Experts of a small language model: 2897 steps.
Below are experts of layer 5 (counted from 0) of a mixture-of-experts language model. Rows are named router (the router's row for the expert), gate (a neuron's input weights, with its number), up (a neuron's input weights, with its number), down (a neuron's output weights, with its number) and show model dimensions 0-127. Each number is 128 + 24 x the weight over its row's rms, rounded and kept within 0 to 255.
Before each expert's rows: "mostly gets" lists some tokens that are sent to it at least half of the time; "raises" lists some tokens whose logits its average output raises strongly, later layers aside. This comes from a sample of Wikipedia text that the model never trained on.

# expert 9
mostly gets: "–", " ", " can", " due", " sub", " did"
raises: "2", "1", "===", "0"
router [127  90  95 141 135 143 148 131 137  91 133 113 130 115 149 126 130 167 126 137 173 131 109 128 136 143  95 122 141  90 112 119 120 149  56 148 126 123  88 102 110 138 142 169 102 147 125 180 123 153 130 154 147 123 136 145 151 124 133 154 150 157  98  99 118 138 132 186  97 122 150 137 120 145 145 114  82 123 149 136 118 118  94 126 180 121 118 109 138 157  68 104  90 138 132 110 132 172 134 125  80 144 125 173 126 148 128 116 127 106 153 147 123 185 113 134 143 154 133 144 146 127 129 150 154 167 172 167]
gate13 [116 133 105 155 112 146 119 122 116 122 174  92 139 122 125 149 113 145 158 157 119 139  86 106 145 149 114 112 132 153 129  93 134 102 104 135 148 114 137 137 146 169 163 124 100 141 137 153 168  99 137  95 138 147 163 137 147 168 136 152 159 126 132  77 149 153 136 176 121 126 154 121  92 126 153 141 136 149 112  89 116 138 109 130 114 149 131 118 192 121  98 150  96 126  84 132 102  92 107 109 128 145 143 141 144 132 123 117 137  83  78 181 177 172 120 145 123 130 108  88 153 138 110 146 160 178 134 116]
up13 [111 110 115 129  87 109 110 142 116 122  98 108 158 128 123  81 148 159 163 146 172 186 137 119 117 125 106 156  81 123 130 141 138 120 125 120  84 130 147 146  96 134 100 182 113 115 107 130 150  78 110 114 128 155 106 142 108 132 122 166 129 141 136 109 176  57 157 111 111 109 168 150  96 164 114 130 108 103 133 154 136 110 127 132  84 118 177 107 158 146  94 140 149 145 114 106 157 116 132 172 136 108 119 107 131 130 137 118 169 142 156 106 117 124 157 104 115 114 129 143 141 123 110  78 138 141 119 111]
down13 [119 145 110 101 130  91 111 141 124 111 153 142 140 126 117 157 119 152 150 114 162 146 142 131 140 105 130 115 109 158  40 134  80 144  99 114 112 127 103 112 116 122 160 147  99 137 163 136 124  90 153 115 190 120 123 105 147 133 112 133 125 108 131 113 126  90 126 121 136 135 105 119 111 175 110 135 117 124 112 125 114 125  87 133  38 143 150 157 139 119 102 142  75 129 142 103 141 110  85 131 137 116 139 132 119 121 126 156 120 148  85 116 195 129 130 145 132 141 165  74 131 110 113 139 134 139 150 114]

# expert 27
mostly gets: "\n", " ==", " States", " Party", " ===", " km"
raises: "\n", "\"", "==="
router [114  89 135 161 142 164 122 109 123 108 144 104 172 154 123  59 135 140 124 143  89 132 129 145 141 134 123 130 143 137 169 111 149 121 145 127 126 112 112 108 177 160 155 137 124 154 160  93 139 126  98 147 132 151 132 121 126  91 162 138 139  98 137 183 141 117 113 111 148 203 118 158  95 149 141 109 189 135 133 157 119 154 112 135  86 145 179 153 112 103 143 161 109 145 146  99  95 109 167 125 148 149 134 110 148 136 136 128  95 142 156 129 125 122 138 119  84 157 125 121 152 124 148  88 113 142 133 132]
gate7 [116 108 127 144  71  94 150 125  92 152 120 155 174 118 140 125 121 133 127  96 136 104 131 167 122 111  96 111 107 160 108 150 133 167 149 100 170 115 118 105 130 111 127 124  83 158 114 120 106 102 158 100 127 149 166 143 145 112 143 121 118 137 118 131 141 106 125 151 149 121 104 156 124 121 129 119 182 110 152 111  92 153 127 107 110 152 147 131 140 114 159 160  96 170 138 169  67 115 118 103 130 105 122 111 113 179 124 131  71 129 127 140 178 108 154 142 122 114 147 120 127 163 189 100 132 156 107 134]
up7 [171 144 144 136 132 130 108 115 139 132 129 121 113  93  96 103 109 154 133 128 153 143 100 145 126 180 120  84 163 153  83 134  98 131 170 111 129 116 162 116 181 112 176 138 166 128 159  88  97 148 139 106 116 116 140 122 155 116 126  97 110  83 150 134 115 102 124 153 133 150 133 116 151 119 146 119 141 115  99 135 120 161 127  93 110 172 128 114 128 140 104 142  97 145 186 137 149  83 128 155  88 137  91 109  96 120  55 115 145 100 120 105 138 149 123 129 103 140 135 106 134 111 115 147 106  98 109 104]
down7 [117 132 182 107 126  87 140 103 140 144 120 130 125 110 153  89 110  93 160 116 137 143 145  74 111 114 133 148 117 137 144 128 147 153 129  93 138 106 121 170 158 131 123 122 122 106 110 139 125 105 162 139 169 113 149 148 154 153 123 116  89 150 167 144 123 138 154 126 122 112 150 115 160 128 110 133 134 118  80 170 146 112  91 166 140 118 122 129 163 148 145 124 120 135 153 104 157 141 153  92 110 146  99 171 145 117 151  82  80 168 149 181 137 106 112 174 106 136  81 143 122 134 150 166 133 123 158  91]

# expert 29
mostly gets: " in", " to", " for", " from", " at", " on"
raises: " a", " the", " his"
router [143 150 154 154 123 116 154 133 115 115 159 147 121 124 130 136 137 125 101 132 145 134 135 118 147 153  89 162  95 128  75 126 103 127 161 122 138 116 105 119  90 166 123 108 116 105 153 120 124 165 165 118 147 167 104 108 118 100 137 107 162  77  71 155  74 106  91 119 132 151 100 143 142 120 107 118  83  86 153 147 122  97 154 147 122  92 126 144 155 116 145 143 116 129 142 108  97 117 145 124 164 146 152 168 112 141 135 117 150 113  93 142 158  83 115 102 129 110  95 127 145 134 140 177 191 148 122 133]
gate4 [142 127 129  92 202 110 122 146 123 155 132 171 119 155 151 124 134 126 116 154 115 110 176 138 123 152  98 119 152 158  96  95 100  97 150 101 141 111 119 138  93 203 133 107 137 126 100 124 127 132 150 130 141 137 130 120 125 148 130 119 160 148 147 127 150  82  78 148 129 138 116 102 139 146  85 141  99  92 202 115 130 116 142 143 112 170 122 132  96 152 104 171  72 131 114 136 130 160 114 124 144 109 141 148 121 106 124 149 163 135 145 124 160 121 151 138 125 116 142 159 161 143 154 151 158 140 118 119]
up4 [125 144 172 151 104 196 133 118 129 145 123 124  99  96 105 167 163 158 168 128 150 139 139  97 112 155 109 127 121  90 120 135 141 127 121 125 125 159  94 116 133 154 119 113  76  84 157 126 108 154 124 140 106 110 168 101  97 178 159 142 120 160 138 165 141 157 106 130 119  81 136 125 150 108  97 121 141 145 152 121 130 139 119 164 112 118 162 161 152 119 111 117  93 155 120 166 133 124 107 158 128  90 132  98 159 120 109  88 116 102  85 114 116 153 122  94 112 111 106 137  89 143 108  92 126 127 102 144]
down4 [ 76 105 151 150 142 166  96 162 146 110 111 157 150 138 142  97 111 126 148 145 107 153 103  84 135 140 133 112 124 123  77 101 146  96 129 116  89 153 131 131 123 138 132  85 100 123 133 123 113 119 121  94 129 144 157 149 108 122  63 133 126 121 139  99 140 131 169  89 124 123 142 155 185 147 147 127 126 123 107 165 124 134 170 111 117 123 153 147 110 129 169  98 151  84 155  95 109 116 171 102 123 120 128 125 136 156 122  87 125  99 112  97 179 173  98 136 142  97 132 125 120 158 121 153  93 141 147 122]

# expert 21
mostly gets: " N", " M", " May", "′", "″", " E"
raises: "orship", "ures", "ured", "ience", "rated", "rif"
router [ 95 148 127 138 165  65 153 150 136  95 127 119 134 106 130 128 104 184 178  77 126 130 116 152 121 134  99 120 124 131 176 155  99 106 160 116 138 178 110 175 115 134 141 107  71 137 126 148 118 127 135 120 130 157 168 140  94 127 127 114 116 164  95 140 145 119 130 130 121 157 146 119 113 118 124 141 125 138 140 111 100 147 111 145 137 131 131 173 178 140 127 120 139 131 103 158 124  67 137 149  95  82 132 111 133 107 144 147 149 175 152 138 125 138 124 124 145  99 140 141 121 100 127 114 147  68 130  87]
gate3 [135 168  94 111 169 140 119 135  91 101 117 135 113  91 120 119  92 127 131 135 179 112 112  93 112 120 117  89  93 118 106 118 109  65 128 129 124 122 133 147 117 111 147 118 117 150 110 124  98 132 160 110 107 124 183 121  91 148  87 156 118 162  88 108 134  92 181 141 174 166 151 119 123 124 104 179 127 133 113 139 169 132 128 141 150 140 167 121 124 125 115 139 163 149 138 119 135 120 121 129 167  93 166  95 108 125 155 116 140 115 100 155 144 110  98 134 134  93 141  96 153 133 169 152 113 132 107 100]
up3 [127 180 156 132 112 138 146 122 142  91 144 100 124 128 187 167 121 112 102 188 124 102 110 163 189 165 140 132 134 121 101 116 136 148 146 116 162 113  92 117 116 150 153 129 127 114 121 150 108 114 103 137 123  94 144 141 147 129 181 126 115 104 142 164 148 131 125 127 109 110 114 130 125  93 130 118 120 126 140 136  97 113 197 145 124 101 100 133 137 139 145  75  77 147 116 157 134 161 125 140  91 120 125 114 113 131 110 113 119  82 150 109  98 178 105 138 122 145 103 119 123 129  98  68 143 131 131 149]
down3 [ 90 124 105  77 196 133 141 128 114 107 113 100 145 125 109 141 116 109 135  84 158 150 129 124 102 113 141 142 131 133 126 116 123  99 120 123 102 144 120 150 117 100 120 157 121  84 138  78 106 106 101 117 103 155 131 142 114 131  71 138 137 138  91 108  87 138 126 127 142 165 141  98 126 147 101 182 115 134 102 142 166 129 132 122 171 150 132 151 113 125 109 133 133 112 124 100 143 152  93 114 165 118 145  74 101 112 122 156 153 132  76 135 139  84 156 125 177 130 142  90 154 102 154 153 137 147 102 149]

# expert 11
mostly gets: " d", " c", " St", " f", " l", " b"
raises: "ated", "\".", "ined", "elled", "een", "ating"
router [115 159 119 116 162 112 147  86 157 124  78 139 124  72 154 136 123  97 108 121 119 141 150 131 137 148 146  84 118 124  82 141 137  99 142 153 148 104 151 108 111 162 125  45 146 109  75 146 110 109 122 101 117  95 127 142 148 155 177 137  98 140 138 107 117 149 148 127 105  97 164  99 123  95 135 118 129 112 149 113 141 143 137 129 149  95 152 107 140 120 152 135 104  97 128 107 148 150 144 131 121 164 107 129 131 117 152 143 170 131 169 109 138 106 127 152 106 106 145  88  97 121  85 111 140  80 142 141]
gate3 [126  89 119 111 136 129  96 145 180 123  95 127 156  97  99  92 145 138 120 128 100 139 149 162 137 115 129  73 139  93 155 153 143 113 125 135 129  58 141 110 138 149 163  96 153 164 129 104 130 121 116 149 142  93 155 188 129 154 166  91 159 148  91 157 120 104 154 125 152 115 148 111 145 113 120 106 117 151 135 120 120 117 129 148 158 124 174  94 118 149 151 140  96 100 107 154 122 116 132 137 112 103 132 131 118 132 120 161 100 156 154 138 141 155 159 174 127 154 148  90 108 144 134 166 170 132 137 145]
up3 [126 113 147 109 174 164 133 149 150 141 108 116 160 133 118 109 102 173 113  79 152 125 117 148 132 110 145 125 153 121 163 106 129 157 140 165 134 127 107 133 118 133 120  83 151 122 140  93 158 146 101  93 122 123 171 134 130  90 144 127 134 121 145 143  72  77 135 114  97 155 150 150 114 141 144 132 149 124 141 111 106 138 120 127 101 109 118 127 152 173 142 122 109 174 131 122 116 114 127 127 129 161 120  86  96  94 167 146 162 123 113 182 128 161 191 143 148 110 102  89  81 127 136  94 101 101 128 116]
down3 [142  94 131 149 133 147 112 122  90 179 143  57 122 125 112 132 139 154 170 118 157 102 129 134 149 124 131 113 127 126 141 154 112 131 157 151 157 133  86 122 143 156 108 137 144 141 114 111  96 130 113 137 157 130 124 109 226 166 140 136 141 102 164 132 139 161 113 110 149 132 134 173 102 157 140 106 121 121 106 125 132  94 106 138 117 161 111 152 100 142 150  99 134 153  91 119 135 180  98 124 111 103 131 172 156 142 142 155 120 148 123  99 146 119 129 108 132 127  88 122 110 121 107 133 151  76 168 127]

# expert 24
mostly gets: " ", " (", "–", "-", "/", " \""
raises: "olog", "ñ", "with"
router [161  99 121  97 147 119 141 126 147 137 119 111 126 121 126 149 155 149 137 139 131 101 154 116 137 124 151 134 118 127 156 100 143 119 126 128 126 146 159  95 121 153  87 111 122 162 105 147  78 113 130 145 106 116  99 152  96 135 144  83 128 155 141 103 111 133 122 100 115 150 109 163 136 153 125 166 140 123 121 133 130 128  77 113 118  93  96 158 147  98  69  90 135 100 113 116 107 127 133 131  50 114 132 156 123 113 133  69 169 127 113 132 111 201 119 181 138 145 126 105 158 130 146 119 131 178 103 134]
gate7 [167 121 124 135 122 129 151 136 137 144 143 133 159 117 145 119 170 140 105 159 146 109 146 122 102 104 137 128 124 105 138 115  94 113 127 113 120 114 141  96 113 153 130  92  96 146 105 141 152 131 144 132 182 127 139 104 131 106 197  89 102 137 124 144 146 139 117 118 120 175 152 195 149 123  95 187 104  99 144 143 102 133 104 158 154 145  85 105 159 139 102 104 148 148 118 149 102 108 171 128 118 148 145 156 122 142 122 113 159 152 106 142 142 145 108 124 101 108 153 103 113 184 174 121 112 152 152 169]
up7 [158 152  81 143 170 156 132 120  94 104 124 141  87  94 131 181 141 134 126 147 162 145 134 146 156  76  73 117 135 126 117 134 164 152 131 129 116 122 107 126 154 173 167 185 115 118 141 147 139 109 104 157 170 133 117 117 140 123 106 114 152 137 103 146 172 150 136  97 115 122 123 132 128 134 133 114 146 140  91 136  84 139 160 115 132 119 192  88 122 168 131  81 146 146  99 131 112 134 100 109 166 144 110 103 125 139 164 110 117 111 150 142 137 113 142 130 136 131  96 142 130 140 144 174 113 143 161 146]
down7 [ 99 123 111 133 128 130 127 146 166 104 115  98  84 123 108 135 146 136 142 106 158 159 143  98 132 145  87 103 109 130 125 128 147 110 174 111 107  86 147 106 138 148 103 142  90 142 120 178 122 106 144 126 109 107 133 164 133 119 120 137 107 160 117 120 145 122 109 117 130 186 165 104 156 152 162 130  94 126 125 123  99 143  90  85 112 122 134 127 102 121 175 150 185 136  91 134 117 117 125 140 143 124 153 156 159 127 150  62 109 153 149 109 137 141 139 131  77 130 120 133 109 141 138 162 145  74 153  81]

# expert 18
mostly gets: " released", " made", " won", " became", " called", "In"
raises: " in", " ", " by", " over", " on", " and"
router [142 144 134 137 127 154 156 108 115 163 120 142  83 129 110 164 137 132 128 112 109 136 105 117 137 134  47 156 104 100 114 104  93 149  95 103 128 137 110 173  63  82 122 105 161 149 179 118 130 148 139 115 141 146 125 108 120 103 134 118 165 107 119 133 175 138 112 150 104 110 153 135 131 103  95 127 103 151 118 150 122 100 128 116 146 101 164 115 140 179 131 148 145 124 133 132 102 157 137 122 136 116 127 153 122 106 122 109  67 121  89 150 170 126 165  79 134 157 152 129 129 127 140 145 132 158  95 139]
gate9 [129 149 188  89 118 106 143 132 138 124 143 120 107 126 136 117 111 120 125  98  87 154  99 152 123 114 127 128 100 158 105 105 114 168 120 133 113 106 133  94  94 131  86 111 109 135 143  78 135 161 120 122 145 149 113 110 134 157 144 146 148 118 128  96 121 149 139  77 138 125 149 133  65 113 107 133 152 115 155 102 145 114 150 147 108 133 153  91 126 164 155 166 168 124 119 176 170 120 114 115 134 120 137 124 169 121 147 122  94 169 170 121 124  85 167 126 130 134 126  64 116 130 187 127 106 129 129 137]
up9 [117 130 138 138 118 180 169 139 114  83 157 114 151 138 122 135 166 126 137  74 142 124 100 111 126 188 131  97 121 105 172 148 128 107 137 143 153 112 108  82 107 149 134 116 129 126  70 115  84 107 144 166 114 147 160 117  89 113 136 135 104 114 106  85 112 102 123 118 104 106 130 148 122 178 137 121 121 111 132 127 152 116 162 131 128 157 115 150 163 161 124 144 172 178 116 107 117 103 102 144 117 180 104 120 151 151 143 156 120 120 133 178 131 130  91 144 133 133 156 107 123 150 128 110 154 134 111  98]
down9 [ 79 128 138 146 156 153 139 143 114 105 117 103 136 129 141  82 107  91 133 109 137 142  79 142 117  89 126  98  91 128 167 132 160 171  78 166 141 124 150 145 149 160 129 167 139 136 111 133 110  80 109 149 104 126 142 116 160 106 101  98 130 120 141 158 138  92  92 162  89 112  99  97 155 137 193 124 137  88 141  89 150 109 148 110 107 131 158 131 138 106 144 112 105 117 115 162 117 131 156 148 141 136  97 146 118 136 101 142 148 126 106 130 110 158 148 134  81 138 143 139 113 153 110 101 105 164 114 129]

# expert 23
mostly gets: " ", " M", " D", " S", " F", " T"
raises: "|---|---|", "ible", "disambiguation", "ental", "ade"
router [161  95 120 111 135 128 105  97 141 120 127 103 115  78  88 166 168 138 149 109 165 114 124 145 135 134  97 122 132 144 170 120 115 135 110 138 100 122 195 133 136 165 156 115 101 168  95 127 131 107 168 143  98 127  91 116 144 173 145 130 116 177 139 106 132 130 148 134 162 140 124 113 120 126 158 144 113 135 115 116 142 118 141 119 135 127 111 130 125 137 130 118 115 122 103 147 128 122 146 103  99 152 136 215 117 132 180 101 127 133 156 157 139 140 111 147 161 111 106  47 123 126 113 132  98 164 138 130]
gate17 [168 151 154 125 146 117 114 145 132 120 126 133 113 137  58 137 145 123 113 160 137 125 117 100 113 138 139 140 105 145 103 123 129 202  82  97 165 110 131 121 141 126 132 146 157 165 150 135 136 122  98 109 132 143 119 146  58 137 130 109 116 122 160 143 103 117 134 144 121 104  94 116 109  89 138 166 152 152 147 147 111 148 105 124 105 120 110 115 119 112 155 128 110 136  98 165 151 159  93  85 119  97 157 109 141 165 101 113 151 101 186 134 151 136 159 143 105 129 167  90 121 145 108 175 126 125 150 104]
up17 [ 93 114 161 125 149 166 120 162 141 109 160 160 175 120 150 130 118 116  84 139 100 105 136 128  98  94 127 125 147  98 129 106 171 145 108 167 129 131 150 126 201 143 145 138 144 110 129 126  87  79 101 111 128 191 122 139 113 150 110 116 123 129  99 165 135 134 119 151 135 131 167 127 157 139  91  84 127 140 113 147 114 116 162 171 120 153 123 111 115 137 133 159 148 143  82 112 151 150 138 116 154 109  95 165 136 129 154 105 149 159 142 135  76 137 113 121 116 109 151 145 116 107 144 130 112  81 149 113]
down17 [ 91 132 130 151 168 122 132 127 144 124 131 144 118 123 118 133 135 142 176 128 174 104 154 151 143  93 127 103 186 127 169 172  81  84 154  87 144  90 135 154  79  87 117 149 145  84 131 123 106 169 125 142 130 143 142 158 147 110 121 155 102 129 146  90 150 131 140 155 140 137 174 145 141 129 144 134  95 159 145 120 107 107 176 136 171 111 127 165 137 160 121 125 107 150 130 128 135 140 126 160 120  79 148 107  91 138  78 154 118 128 130 115 128  86 129 119 135 131 105 122 144 147 123 145 145 134  94 107]

# expert 14
mostly gets: " was", " is", " were", " are", " be", " had"
raises: " written", "ly", "ist"
router [139 132 133 141 134 114 164  99 130 125 176 142 134  98 119 105 148 138 115 139  46 144 135  90  97 144 115 134 132 143 106 112 126 142 123 111 113 134 131 145 119  84 107 157 212 115 116 147 112 120 148 112 137 147 120 148 136 143 143 117 139 114 127  94 170 147 120 130 110 129 105 140 134 106  83 116  97 130 122 167 116 130  81 131 138 133 154 127 152 162 179 147 109 134 128 137 142 135 157 102 145 163  91 158 152 137 104 119  69 134 142 163 118 188 125  89 145 123 156 153 128 131 146 148 158 116  89 115]
gate12 [123 147 147  93  66 103 153 120 130 102 128 102 137 109 135 100 140 128 101 119 144 114 121 106  89 110 133 113 131 134 120 119 144 123 121 100 116 138 151 117 128 133 137 156 143 153 113 108 115 139 145 128 131 153 114 122 116 140 184 104 175 116 152 145 121 135 160  67 143 171 126 125  87 126 126 138  97 103 154 101 159 145  85 129 123 142 164  97 124 146 135 106 142 128  99 116  95 134 120 122 206 125 111 169 160 161 119  58 125 125 132 157  87 149 172 151 114 154 165 101  98 130 148 131 120 132 125  94]
up12 [159  73 109 136 138 135 146 141 129 147 137 111  68 122 137 122 112 146 148 117 168 127 105 122 129 124 145 135 139 133 103 114 160 118 133 141 118 179 155 119 151 117 132 150 117 164 117 143 142 153 123 140 140 145 120 133 124 129 167 107 115  95 147 202 144 126 150 152 176 141 138  93 141 176 114  82 120 169  99 130 167 150 142 128  89 140 161 163  82 134  88 125 135 136 118 149 122 150 113 135 148 127 121 121 131 115 135 111 109 101 135 130 148 151 105 134  59 117 102 120 100 134 115  97  98  93 181  94]
down12 [131 187 120 138 107  90 148 117 165  86 128  88 145 130 142  94 112 164 126 129 149 127 164 131 118 160 102 104 141  89 143 103 111 146 147 158 118 117 120  97 140 137 131 170 144 128 144  88 129 108 135 141 128 150 170 118  94 153 106 113 155 114 118 109 147 107 114 134  98 158 156 113  82 124  71 171 125 120 151  81 160 168 111 141 115 127 123 106 125  95 151 119 143 107 125 127 115 141 170 134 133 181 146 141 145 140 157 119 110 163 109 180  92  98 135 143 140  91 134 104 148 166 148 125 150 121 123 138]